Weights of a small mixture-of-experts language model, trained from scratch on English Wikipedia: 128 squared ReLU neurons an expert.
Below are experts of layer 4 (counted from 0) of a mixture-of-experts language model. Rows are named router (the router's row for the expert), down (a neuron's output weights, with its number) and show model dimensions 0-159. Each number is 200 + 20 x the weight over its row's rms, rounded and kept within 0 to 999.
After each expert's rows: "comes before" lists some tokens at least twice as common just after its tokens as in all text; "raises" lists some tokens whose logits its average output raises strongly, later layers aside. This comes from a sample of Wikipedia text that the model never trained on. Tokens count by the router's weight.

# expert 0
router,199,207,188,201,183,210,178,196,157,208,182,206,205,221,204,199,211,231,205,152,218,216,191,206,231,241,192,189,192,191,188,178,204,213,200,235,220,228,231,192,200,194,189,204,236,152,233,221,227,190,196,183,203,197,159,200,204,181,225,181,203,220,240,204,193,207,157,167,217,186,209,207,202,190,205,188,141,203,159,201,186,209,195,217,203,218,202,199,218,195,198,178,204,188,172,172,198,199,201,189,202,191,250,191,185,235,173,194,212,177,162,199,182,198,189,192,194,244,221,201,175,224,205,192,254,219,207,185,190,186,201,214,188,184,203,213,163,205,178,212,196,242,205,238,204,206,194,183,201,175,193,217,219,180,183,219,223,192,211,197
down5,178,196,207,165,178,233,220,169,216,206,193,190,214,217,179,218,180,186,202,186,162,187,192,189,199,189,221,200,178,194,208,203,198,159,219,151,188,210,169,212,205,213,210,171,212,240,180,211,200,207,188,214,229,174,180,183,178,202,129,204,229,224,192,187,194,181,209,208,184,205,205,196,190,199,188,220,197,216,197,215,196,230,230,216,242,214,202,193,211,186,218,224,197,195,199,174,210,210,202,219,210,180,206,169,218,214,187,236,163,236,190,207,171,249,212,199,225,188,222,191,182,221,196,225,196,211,222,216,209,214,200,194,253,200,227,203,176,198,204,173,217,167,193,159,201,201,206,207,248,200,187,199,203,199,174,189,216,193,171,184
comes before: " |", "20", "1", "0", "2", "19"
raises: "1", "2", "3", "20", "18", ","

# expert 229
router,230,233,198,182,199,183,203,211,182,187,148,191,183,202,224,200,202,212,219,193,188,201,224,166,220,244,198,204,202,180,190,175,227,203,193,224,203,210,210,194,174,215,190,185,235,199,183,204,217,208,233,187,177,208,182,222,209,171,202,182,249,210,223,236,203,220,166,176,224,174,213,216,180,241,193,194,192,213,184,169,187,223,227,237,193,209,225,192,223,172,185,197,186,209,206,184,187,180,206,172,230,191,214,191,190,218,197,162,189,194,191,169,172,207,200,216,189,241,207,196,154,224,180,178,205,246,219,177,190,209,186,216,191,201,213,195,170,202,205,206,183,225,151,222,206,201,216,194,245,216,214,198,199,198,224,203,194,184,183,196
down0,205,177,179,169,222,209,219,207,205,182,175,223,251,167,186,179,213,173,237,209,179,172,228,229,195,214,209,204,212,195,217,224,189,179,167,230,193,168,217,197,202,178,207,240,178,193,230,173,207,206,214,158,206,194,162,229,205,216,193,203,215,201,178,244,186,196,188,216,220,164,173,169,148,217,205,207,216,183,207,199,228,176,176,223,201,210,212,183,198,216,186,191,197,223,215,209,178,190,195,185,197,234,163,185,215,183,205,235,195,202,196,225,206,196,184,194,174,190,219,181,237,217,223,206,202,171,208,201,234,204,165,196,175,198,230,200,197,196,182,206,182,242,193,211,207,205,204,181,189,193,199,214,183,197,210,183,188,225,223,226
comes before: " the", " a", " his", "fer", " their", " its"
raises: " the", " ", " a"

# expert 110
router,189,196,216,201,184,203,154,221,197,184,188,214,168,217,220,177,218,204,217,201,233,205,215,168,236,245,191,167,208,193,202,177,217,217,174,223,227,194,192,199,204,200,219,206,193,143,205,201,189,169,210,165,150,215,176,190,203,203,230,204,216,221,228,196,219,232,186,188,223,181,184,202,209,206,198,208,181,222,180,197,198,213,222,234,199,207,197,203,198,204,197,193,190,206,180,181,205,208,198,192,214,172,222,187,178,231,166,190,202,188,161,162,179,182,161,211,185,213,231,203,205,231,187,181,228,226,239,168,171,199,178,241,228,170,240,221,187,207,199,205,202,204,188,195,214,187,229,205,214,181,197,237,202,192,224,206,194,197,205,186
down0,187,231,215,196,187,209,194,205,197,217,209,165,221,221,186,205,204,195,200,196,172,191,236,185,188,193,183,178,197,189,227,217,191,225,215,183,203,198,204,200,247,206,173,177,229,180,141,212,197,210,230,189,189,201,185,155,170,213,157,240,235,205,189,190,162,193,189,242,219,191,191,184,206,231,168,219,212,209,189,176,185,203,174,228,190,187,227,186,244,229,200,231,203,224,211,215,201,231,213,196,218,197,208,236,184,211,197,217,172,235,214,222,211,175,192,186,202,192,203,191,177,156,187,204,184,234,179,198,232,211,185,190,199,176,217,179,183,196,197,189,184,194,220,183,197,196,186,214,202,179,224,195,154,202,216,184,224,200,211,205
comes before: "==", "===", "The", "=", "In", "-"
raises: "==", "The", "-", "S", "In", "E"

# expert 82
router,221,203,165,162,162,197,148,209,153,205,151,220,177,222,205,176,202,210,235,194,206,212,211,176,224,256,193,212,222,224,205,207,214,220,188,226,199,205,179,163,210,200,194,217,205,190,199,202,208,206,174,175,171,208,195,204,202,189,221,212,208,193,203,197,229,226,155,202,210,217,191,226,208,200,172,184,152,211,205,206,168,212,218,217,193,194,219,203,219,187,199,176,183,166,215,179,229,191,193,191,249,195,209,163,195,203,189,171,217,197,166,183,182,225,186,188,194,247,231,238,184,201,192,196,220,201,219,188,192,185,212,204,203,162,200,199,186,206,191,204,199,219,197,209,222,202,217,212,207,183,198,202,229,195,199,202,219,212,207,157
down0,180,234,222,193,201,196,211,207,171,212,186,185,203,191,170,204,146,183,221,197,186,223,200,190,180,186,225,189,215,210,184,221,194,216,199,212,182,213,167,224,222,200,233,173,219,206,202,200,184,185,213,190,220,208,197,213,168,194,206,216,197,189,192,189,245,188,187,198,181,189,228,193,201,197,207,212,174,176,188,208,221,180,168,198,216,171,208,214,220,219,227,212,213,204,220,183,234,173,207,183,167,188,190,185,207,232,200,221,207,229,195,199,202,167,196,214,187,215,215,225,161,226,206,206,194,133,212,203,200,180,219,148,164,227,195,215,204,183,213,218,246,180,199,205,194,174,160,218,177,197,209,208,241,183,199,248,195,229,199,193
comes before: " ", "ior", " Olymp", "c", "sh", "ida"
raises: " ", "-", " and"

# expert 157
router,210,194,163,229,167,184,199,211,182,184,182,213,206,203,231,174,177,237,227,187,169,203,236,203,203,190,173,162,220,215,213,187,218,222,184,200,217,204,196,178,165,211,200,190,213,180,223,210,185,193,208,191,204,188,196,202,218,180,186,227,235,227,224,193,192,199,197,161,249,194,211,213,225,224,199,207,203,213,189,216,185,248,179,211,209,207,199,231,196,212,207,165,175,178,188,172,237,192,177,189,216,182,230,181,207,228,205,207,203,155,177,204,178,215,195,184,202,221,185,188,185,207,152,191,186,241,216,184,189,199,177,219,222,168,214,236,218,233,193,210,184,213,169,210,221,191,205,215,219,218,195,212,229,206,203,219,222,182,185,171
down0,192,256,175,213,215,193,214,178,211,240,212,178,233,226,152,240,176,223,177,241,202,228,184,201,203,193,205,197,217,209,194,198,178,170,201,211,192,182,181,192,178,199,185,218,219,176,212,172,189,191,196,198,240,189,205,190,181,206,214,203,161,203,243,194,198,217,192,197,215,196,207,190,182,240,185,217,161,166,195,203,170,211,211,164,174,205,214,174,167,187,193,164,207,201,221,236,207,175,221,204,178,194,204,240,217,180,175,234,224,186,183,211,210,221,209,208,190,194,218,183,213,182,195,221,215,218,184,195,179,192,187,192,222,182,192,212,210,203,223,145,187,194,227,201,175,199,191,211,228,181,198,212,204,198,204,207,204,239,196,217
comes before: " of", ",", " and", ".", " in", ".\n\n"
raises: ".", " ", ","

# expert 63
router,203,203,179,201,179,201,174,202,171,213,167,211,195,221,227,202,206,229,190,156,219,208,202,206,230,227,158,161,198,173,188,193,227,223,200,243,209,218,206,199,184,223,185,172,227,168,227,214,216,185,186,182,191,201,181,208,201,182,226,175,206,199,230,209,219,193,185,180,212,194,197,202,202,203,164,174,160,221,158,210,201,231,225,229,183,231,211,191,238,213,186,172,204,165,193,165,187,186,192,195,200,188,238,202,163,213,170,175,222,199,175,205,203,198,187,197,185,247,229,202,168,211,214,200,218,225,211,200,174,181,203,210,200,185,208,216,191,202,190,242,181,243,196,222,207,203,197,230,201,182,199,204,227,194,212,215,211,195,210,185
down2,207,196,182,193,257,202,160,215,206,173,183,215,230,182,200,161,180,197,210,166,199,220,205,175,195,212,214,210,227,168,217,139,201,186,208,195,172,191,201,211,172,245,195,206,211,237,234,196,200,221,180,176,178,162,225,202,214,216,207,214,206,185,198,185,218,190,156,184,180,192,249,206,203,190,218,203,195,227,193,209,184,214,172,180,189,224,199,188,228,181,203,206,207,229,174,219,197,168,203,184,195,197,238,216,209,211,196,225,210,213,198,189,208,210,191,203,192,161,160,236,214,210,251,215,173,176,241,202,181,193,231,207,195,207,217,209,189,196,202,203,176,180,202,210,175,236,185,203,209,187,213,192,187,196,192,203,200,202,191,208
comes before: "20", "19", "18", "1", "10", "2"
raises: "1", "2", "20", "3", "19", "4"

# expert 174
router,236,213,194,174,200,182,202,218,187,196,188,209,196,200,213,185,201,224,219,188,232,215,223,168,207,240,201,206,189,167,192,155,237,232,148,216,205,216,212,198,172,207,207,190,206,205,197,200,219,190,208,214,196,195,170,196,205,143,220,182,249,220,223,236,220,205,167,188,223,221,203,210,166,197,190,214,175,210,183,176,216,238,204,210,223,222,203,215,218,197,182,198,180,191,193,197,198,195,195,187,248,177,214,177,194,196,188,189,214,204,166,179,181,217,180,215,174,228,225,212,165,211,178,177,215,201,203,194,187,208,182,207,195,200,217,209,164,207,194,217,183,246,166,214,205,198,221,184,232,181,221,203,213,206,223,225,223,185,175,173
down0,203,177,224,206,191,182,197,240,191,214,213,193,233,211,225,200,186,198,234,206,173,220,206,221,201,212,201,180,220,216,220,188,199,213,242,219,199,192,211,176,246,182,201,160,160,175,212,202,195,185,204,218,198,237,229,167,205,192,195,173,200,223,217,192,212,215,210,156,174,212,215,176,179,170,161,184,211,173,187,186,181,209,212,206,203,199,195,214,186,212,199,169,229,206,181,170,194,213,189,236,221,169,204,168,200,199,183,197,187,232,177,252,178,241,195,188,190,239,202,194,213,199,191,218,234,191,149,201,214,208,204,200,182,186,201,213,206,195,194,183,164,202,226,185,208,239,195,215,191,185,189,196,227,177,225,183,211,206,182,180
comes before: " the", " ", " a", " New", " K", " B"
raises: " the", " ", " a"

# expert 251
router,216,216,202,184,177,222,171,199,159,185,185,195,185,232,203,174,204,230,219,174,218,222,207,202,225,212,193,186,214,187,207,177,215,220,177,231,222,241,207,193,185,197,179,209,200,160,210,225,222,185,235,213,181,203,180,197,212,175,205,207,213,216,217,215,229,195,171,175,236,213,190,211,205,217,178,186,168,208,182,170,199,228,219,209,193,207,227,202,227,181,180,168,188,209,187,193,208,181,175,188,224,178,232,163,163,221,164,191,225,184,178,177,179,179,151,183,199,236,230,206,175,201,206,171,215,212,217,186,174,180,195,222,200,189,228,221,196,213,163,223,172,213,183,216,209,168,202,210,210,177,191,209,215,195,216,214,219,190,216,180
down0,182,192,218,187,205,186,200,216,180,210,171,203,214,221,210,236,218,194,181,200,231,207,202,202,180,204,211,220,153,189,190,166,183,171,188,221,229,210,199,198,175,161,219,189,214,180,192,215,247,209,213,204,221,163,211,194,165,192,159,220,201,222,197,202,201,222,231,231,227,202,203,182,184,188,185,208,227,205,224,206,229,185,183,226,204,216,215,181,196,183,178,189,193,198,205,214,200,192,228,196,176,218,155,216,180,239,195,190,230,213,191,205,181,217,193,206,195,198,204,188,184,216,173,226,177,203,185,204,202,220,144,203,226,229,186,193,222,170,202,197,232,243,184,196,179,183,211,211,161,176,202,209,193,207,176,154,234,196,230,192
comes before: " ", " —", ".S", " .", " +", " −"
raises: "urch", "outh", "ians"

# expert 204
router,222,226,198,172,197,194,146,212,186,185,156,210,189,245,199,183,201,198,208,196,217,211,206,215,207,217,191,195,217,219,203,189,234,196,194,207,213,210,187,183,211,194,170,199,223,173,197,195,207,205,209,178,165,205,164,183,222,190,223,213,217,186,199,230,229,207,173,203,210,211,198,201,210,192,161,190,190,200,179,196,192,242,215,210,206,201,215,212,250,184,190,171,183,186,200,175,201,191,202,203,209,211,217,210,169,209,181,163,197,173,164,189,188,208,165,182,216,243,208,233,178,203,186,210,224,241,199,205,151,206,201,218,187,164,225,228,216,215,198,224,169,217,176,218,236,204,198,227,225,177,194,198,226,167,215,210,217,190,196,159
down0,238,200,203,210,221,234,204,214,212,178,216,179,235,208,185,212,177,235,150,224,204,229,237,213,177,216,209,210,171,185,197,163,160,193,175,202,220,214,202,238,174,218,155,184,192,178,202,219,201,214,200,211,170,186,196,210,155,177,186,208,170,245,214,212,174,188,207,183,180,221,200,200,208,191,183,181,194,192,208,180,206,175,193,202,193,234,203,171,189,194,200,208,224,180,237,186,221,189,212,191,205,204,214,214,164,195,211,182,214,224,200,215,179,218,235,219,195,176,239,196,169,224,200,214,186,185,183,183,232,205,181,224,141,185,213,188,199,190,199,190,185,193,198,222,206,217,207,190,169,184,225,207,209,216,212,207,231,207,203,188
comes before: "1", "0", "2", "19", "20", "3"
raises: "20", "3", "19", "2"

# expert 114
router,222,199,170,205,196,215,178,228,180,167,196,232,184,195,223,197,190,194,209,200,190,246,186,200,218,201,165,196,227,186,244,204,203,202,187,200,231,193,200,166,182,205,218,178,211,198,228,250,181,207,217,186,193,221,196,174,223,172,204,195,212,181,230,198,218,224,186,183,217,190,227,218,192,229,198,172,189,208,166,215,201,233,195,231,226,209,220,225,189,213,214,150,173,212,202,215,192,201,182,189,204,194,204,194,171,203,193,177,247,184,200,202,192,228,217,230,197,225,215,217,162,225,171,189,214,221,214,181,182,177,175,203,214,175,222,231,183,212,176,189,187,211,169,228,221,193,191,208,196,169,190,205,213,154,217,201,183,169,213,196
down0,188,222,188,164,221,201,224,214,194,200,210,217,195,207,159,203,180,214,235,201,178,199,205,186,214,197,196,185,237,215,210,203,192,196,163,209,210,212,203,181,215,202,234,176,210,158,191,228,209,207,185,160,201,201,154,163,163,191,222,207,210,184,203,190,217,192,211,172,204,194,211,208,200,215,211,190,150,204,163,234,180,229,224,214,192,170,204,223,186,191,179,204,187,205,181,214,209,192,191,201,194,266,235,191,210,194,195,170,178,193,183,211,186,198,210,189,205,204,211,223,199,190,185,212,202,197,219,186,181,171,212,220,234,188,194,215,205,183,164,218,225,214,186,197,188,153,223,157,213,189,228,196,206,203,205,223,222,239,245,212
comes before: "ic", "ical", "ics", "ion", "ology", "ification"
raises: "or", "i", " ", "ie"

# expert 126
router,201,195,201,217,203,183,161,246,203,174,183,214,172,205,232,197,189,206,220,204,200,204,205,165,238,235,169,180,219,163,225,201,234,249,171,218,200,188,202,200,190,217,212,190,197,184,196,202,178,174,189,172,182,218,184,178,203,201,217,236,202,186,232,194,218,229,178,195,205,189,193,213,205,199,202,202,190,246,191,190,186,207,227,214,188,188,206,210,228,202,190,147,187,180,180,162,201,179,192,199,209,192,214,186,186,217,183,189,202,179,187,182,174,188,190,178,177,217,192,204,195,236,183,195,228,221,220,172,163,193,190,246,222,173,217,197,177,203,188,231,199,201,191,199,227,192,226,216,229,218,233,223,208,188,221,248,203,217,219,195
down0,187,198,200,208,176,180,138,208,176,204,170,139,232,163,225,229,155,183,203,216,189,217,216,200,180,181,184,206,222,204,182,178,171,190,201,230,209,204,190,211,177,171,174,233,196,189,209,171,196,229,207,220,208,172,208,211,194,183,170,210,182,217,186,183,211,215,192,203,213,227,184,199,248,203,208,188,184,183,223,222,192,198,185,208,189,220,199,200,203,190,246,203,206,242,198,209,217,182,196,188,206,177,203,174,186,237,163,233,227,230,180,205,213,228,184,219,220,201,215,214,210,200,195,199,195,179,212,211,183,196,201,196,211,196,166,199,208,261,217,195,210,209,208,204,173,205,221,239,196,204,181,188,208,182,214,215,215,169,189,198
comes before: "==", "=", "===", "-", "The", "In"
raises: "-", " |", " ", "==", "=", "S"

# expert 191
router,248,248,169,202,183,152,180,204,195,203,180,203,169,214,212,169,222,221,198,186,178,218,219,182,199,220,158,228,220,212,202,182,192,200,191,228,213,202,205,159,186,211,185,166,198,187,215,234,193,198,190,199,203,203,196,167,223,179,212,223,214,218,225,199,211,190,199,217,220,174,219,250,222,233,194,195,182,200,203,210,180,216,225,234,188,203,222,220,217,210,220,164,172,142,212,187,231,185,175,196,233,194,199,193,192,228,185,192,197,184,177,163,186,198,211,227,197,229,192,189,197,201,184,197,197,220,211,183,184,182,168,196,199,181,209,199,198,203,177,213,195,236,175,213,230,167,206,238,221,205,209,192,214,197,218,210,191,204,178,204
down0,188,196,186,195,213,215,209,189,197,194,214,229,207,202,202,208,197,186,199,270,181,245,210,221,183,193,216,211,136,222,217,194,222,208,178,195,190,179,228,182,201,190,199,176,200,186,205,216,190,186,231,187,189,196,177,206,200,205,168,170,235,185,212,188,191,199,182,189,184,220,211,207,252,178,176,198,211,189,185,222,195,223,213,220,236,150,183,209,191,231,187,251,183,213,216,182,202,207,212,195,196,196,188,237,162,190,201,201,211,213,202,243,174,216,182,182,210,185,186,190,240,191,186,180,198,211,205,211,176,207,177,210,213,165,163,208,207,197,205,214,196,189,167,144,197,219,223,221,207,191,192,225,211,217,187,207,194,196,217,187
comes before: " of", "s", ",", "'s", "ing", " and"
raises: "s", " ", " (", " of", ","

# expert 196
router,223,200,167,214,179,184,151,206,167,208,195,201,199,238,226,188,189,233,205,199,184,231,214,192,200,200,176,211,215,194,196,158,209,187,190,203,235,211,189,177,159,229,213,197,235,176,207,195,186,168,189,209,211,224,194,227,208,180,201,185,219,225,237,187,199,211,166,168,205,204,201,225,205,221,201,194,191,211,189,211,201,201,185,208,217,183,220,211,235,222,208,195,176,211,208,162,215,181,200,192,211,185,212,187,166,216,187,212,211,195,194,192,175,195,184,212,191,220,202,233,177,209,159,176,243,212,208,178,175,172,184,206,224,178,209,200,203,249,169,260,196,233,197,188,248,200,201,224,209,209,207,214,201,195,216,218,231,200,196,182
down6,208,182,187,201,149,221,193,205,212,210,206,176,209,187,199,195,224,185,211,186,207,173,199,216,231,183,173,174,221,227,192,165,205,222,196,180,185,206,218,204,195,211,195,195,195,243,189,218,180,216,209,188,202,214,238,171,236,220,195,224,242,200,196,248,222,208,233,185,201,208,219,200,185,216,213,191,180,193,186,208,164,164,193,178,163,231,184,194,220,185,186,191,200,189,180,187,200,179,184,178,202,186,223,206,204,176,192,214,206,237,171,168,184,203,200,211,237,195,165,202,214,203,182,214,205,208,202,195,205,211,165,182,192,206,167,243,218,170,196,200,186,238,212,177,211,243,231,157,174,197,171,220,197,192,222,201,206,234,211,216
comes before: ",", " of", " and", ".", " in", " were"
raises: ".", " (", ",", "'", " "

# expert 41
router,203,216,177,218,189,191,169,210,167,179,174,203,147,241,211,164,209,193,203,202,193,209,207,172,208,201,163,198,236,182,181,175,205,213,162,248,202,207,184,176,163,190,180,194,212,188,206,230,182,194,199,214,194,203,183,203,212,184,217,182,211,213,194,187,235,227,196,196,202,176,210,232,214,236,211,191,203,218,203,204,199,244,188,195,211,210,241,194,242,202,212,181,161,183,205,169,239,163,203,211,217,193,205,185,198,208,191,207,203,164,177,186,183,203,200,204,222,207,225,211,193,198,193,183,214,238,240,166,177,188,202,210,212,193,227,198,184,200,180,249,194,206,191,202,216,172,218,225,198,213,187,205,218,210,240,225,197,201,170,195
down7,197,205,234,227,237,189,198,184,160,162,205,193,220,200,214,219,176,169,208,179,207,213,222,205,172,204,216,214,251,214,243,199,157,202,197,207,177,206,227,207,164,207,208,219,210,210,176,206,235,217,194,195,168,219,183,203,238,181,208,182,191,178,178,203,210,201,183,245,194,209,188,173,159,202,174,222,210,219,217,189,169,200,187,197,201,192,215,187,194,200,216,202,230,172,195,168,181,246,181,221,198,230,185,200,211,175,197,184,195,200,197,201,207,185,195,205,218,215,209,242,180,199,233,188,182,205,201,212,222,174,214,182,152,191,194,218,208,198,195,217,215,198,202,220,213,200,198,185,156,166,203,167,198,178,183,233,233,202,206,186
comes before: "'s", ",", " of", " War", ".", "s"
raises: ".", "-", ","

# expert 169
router,213,226,203,183,157,170,159,214,186,196,190,202,162,221,192,201,200,206,226,160,212,216,230,177,249,218,199,176,225,216,217,169,185,230,169,230,210,188,214,183,213,236,198,177,202,172,201,200,203,194,195,194,202,234,188,183,215,175,209,169,215,191,217,208,212,201,163,201,202,172,205,189,211,188,180,197,179,229,191,197,204,224,207,221,179,204,233,204,246,190,181,184,210,193,218,161,207,196,199,194,215,177,254,200,192,193,163,209,198,189,177,187,192,195,170,212,186,244,223,212,194,219,191,204,225,235,209,188,181,193,215,207,199,199,225,226,208,207,189,211,177,224,204,201,206,205,217,201,240,185,194,215,231,187,227,219,229,170,227,179
down0,206,244,237,193,166,197,177,189,221,187,179,186,233,200,219,190,224,214,192,170,226,212,210,180,203,190,210,224,214,214,204,189,196,216,207,226,215,179,175,212,186,211,241,215,177,165,182,162,164,191,221,207,219,181,199,227,200,184,187,192,247,205,203,152,173,209,194,195,239,169,197,191,174,203,192,196,166,175,190,179,224,222,204,230,203,166,202,165,196,230,229,235,218,167,223,213,163,212,187,220,217,218,198,193,227,215,199,175,196,194,172,172,209,228,183,206,204,235,190,198,189,232,192,214,205,209,172,194,210,171,178,218,207,218,198,215,204,170,180,187,198,215,186,212,223,188,198,215,192,199,228,184,187,208,195,217,214,202,188,165
comes before: "19", "20", "born", "M", "C", "S"
raises: "p", "L", "N", "B", "C", "c"

# expert 227
router,239,235,207,195,192,219,169,214,185,195,171,217,157,211,203,172,186,209,201,194,219,227,204,196,237,233,197,169,220,195,190,187,195,200,190,219,211,204,179,191,193,192,205,183,187,179,208,212,217,202,182,179,200,220,204,193,199,194,198,215,228,211,203,224,224,206,135,181,231,189,198,210,219,216,163,203,151,232,180,181,177,223,224,230,201,210,198,228,222,182,204,183,185,186,206,183,224,179,167,181,188,197,220,190,182,218,181,193,228,190,161,192,159,206,182,182,183,217,223,195,164,195,211,201,234,226,257,198,169,172,192,218,219,204,237,224,219,205,193,221,188,197,210,214,203,202,221,215,218,179,220,207,217,206,228,214,223,189,208,179
down0,181,222,193,183,224,200,194,188,199,182,213,207,178,211,186,232,197,208,221,166,167,164,156,200,219,160,168,204,191,212,209,265,189,189,174,243,211,191,170,219,205,213,219,188,225,177,235,187,218,170,201,187,213,213,183,195,207,206,235,228,224,233,208,183,219,204,206,202,240,190,226,191,192,195,213,161,206,219,245,150,236,228,167,230,213,172,178,198,177,191,192,201,238,171,213,217,189,206,206,181,172,214,193,198,194,209,205,177,214,208,193,197,198,246,186,196,198,190,209,194,204,215,203,200,191,186,206,238,205,206,198,225,187,204,180,213,205,177,199,169,215,202,199,204,202,199,190,204,170,216,174,196,185,172,189,209,205,188,179,196
comes before: "09", "24", "23", "08", "21", "06"
raises: "10", "18", "17", "s", "th", "19"

# expert 142
router,230,206,151,215,198,221,163,219,197,198,206,225,160,213,200,182,237,225,210,201,193,233,190,209,197,212,163,197,209,178,223,189,214,221,196,210,226,198,201,150,200,205,170,193,190,182,205,255,186,185,205,173,198,219,193,174,200,188,199,217,252,202,204,209,219,212,191,187,217,183,229,242,234,218,194,182,176,202,194,204,235,226,228,222,183,193,210,213,218,215,200,187,168,154,194,177,208,205,170,173,211,171,200,205,173,210,189,205,199,180,194,173,186,212,198,224,197,204,227,185,176,187,193,187,215,236,244,162,170,164,179,200,194,213,217,197,198,209,186,217,193,220,177,194,205,178,215,194,206,200,195,225,215,189,236,213,208,208,187,192
down0,179,186,175,202,228,219,172,200,184,200,197,193,191,195,178,277,209,203,209,203,186,173,169,192,211,218,180,199,189,191,218,199,227,200,219,182,174,196,188,194,180,215,191,203,204,212,221,232,205,208,192,192,205,168,190,191,195,240,192,197,176,162,143,189,217,189,161,224,237,181,230,195,179,199,202,207,182,230,215,201,251,205,196,230,190,210,199,231,217,212,218,167,175,245,188,221,234,184,235,184,197,183,207,196,221,214,208,193,193,196,243,196,217,172,211,206,202,184,207,193,194,218,199,210,177,178,214,169,216,203,178,172,200,242,196,210,230,211,203,188,181,202,201,197,205,188,229,159,206,196,201,199,214,185,204,219,197,168,177,184
comes before: "ed", "ing", "s", "ation", " of", "er"
raises: "ed", "s", "ation", "ing"

# expert 163
router,222,220,201,186,178,221,173,211,153,188,190,210,187,237,200,172,198,230,214,170,223,230,220,206,218,219,197,181,221,190,204,171,216,222,174,229,221,230,207,195,190,206,185,208,208,153,204,217,216,195,230,208,188,198,190,209,216,167,208,203,215,222,215,212,231,197,170,182,227,206,191,215,211,218,180,185,163,206,173,172,195,227,224,219,198,198,230,208,230,191,188,174,189,210,190,201,209,185,172,182,227,180,236,177,168,215,164,199,237,185,177,182,182,193,149,176,195,222,237,204,172,203,211,176,221,214,220,187,174,189,200,221,214,189,223,221,186,210,168,216,176,212,189,216,212,170,210,211,216,177,187,222,208,187,214,216,220,186,218,177
down0,232,186,195,204,216,219,217,200,178,209,179,241,214,188,179,198,226,207,209,194,171,182,205,211,197,211,192,210,185,196,201,212,194,186,213,131,210,229,211,216,184,201,195,189,218,206,177,171,170,217,223,167,219,210,201,224,173,200,227,168,210,192,234,240,206,213,175,184,208,204,220,197,231,202,186,185,175,185,199,185,162,205,196,204,210,206,170,216,182,202,233,207,217,183,214,257,203,171,213,194,224,175,209,188,225,196,178,182,180,209,175,155,209,262,193,230,201,208,170,191,203,200,201,182,195,183,205,206,197,189,232,197,197,207,211,209,208,186,206,214,214,188,177,161,198,214,170,230,184,189,162,195,207,214,176,215,173,218,229,225
comes before: " ", "|", "19", "ajor", "N", "att"
raises: "duction", "ore", "ternational", "ilm", "dom"

# expert 3
router,240,210,197,199,202,230,163,216,184,210,168,189,183,198,198,185,193,216,225,199,195,221,208,161,244,247,198,210,222,187,217,180,188,204,168,221,226,184,200,177,169,202,210,213,213,182,195,211,168,185,209,204,201,205,176,178,214,183,198,231,233,200,222,219,206,235,185,194,219,192,166,245,209,176,186,191,189,217,211,183,183,244,199,247,207,175,238,197,206,212,211,179,187,179,174,185,226,188,183,199,211,209,206,193,180,225,204,185,197,161,170,174,199,190,221,207,209,218,213,218,170,224,174,203,233,229,237,173,190,174,179,213,182,176,226,209,190,187,180,222,210,210,178,186,231,189,209,182,200,209,224,231,198,192,218,223,190,195,191,194
down5,195,193,174,191,223,195,192,230,196,216,170,211,210,151,192,201,206,193,224,214,216,201,198,211,192,185,202,191,202,187,181,222,191,167,236,190,208,234,219,177,177,226,229,185,167,230,206,227,204,183,184,200,227,207,210,211,197,178,202,199,199,190,206,231,184,224,185,175,207,194,224,219,192,222,207,172,209,213,207,219,187,201,238,212,145,164,222,241,213,185,180,207,224,196,218,228,220,193,214,177,175,217,210,223,234,221,231,219,179,208,198,208,199,183,169,195,182,205,178,169,190,187,230,204,178,175,224,195,194,177,213,210,197,199,223,189,221,208,218,158,168,160,186,231,220,181,194,197,178,182,198,198,194,209,215,221,194,155,186,155
comes before: ":", " by", " |", "\n", " in", " of"
raises: " (", " ", " in"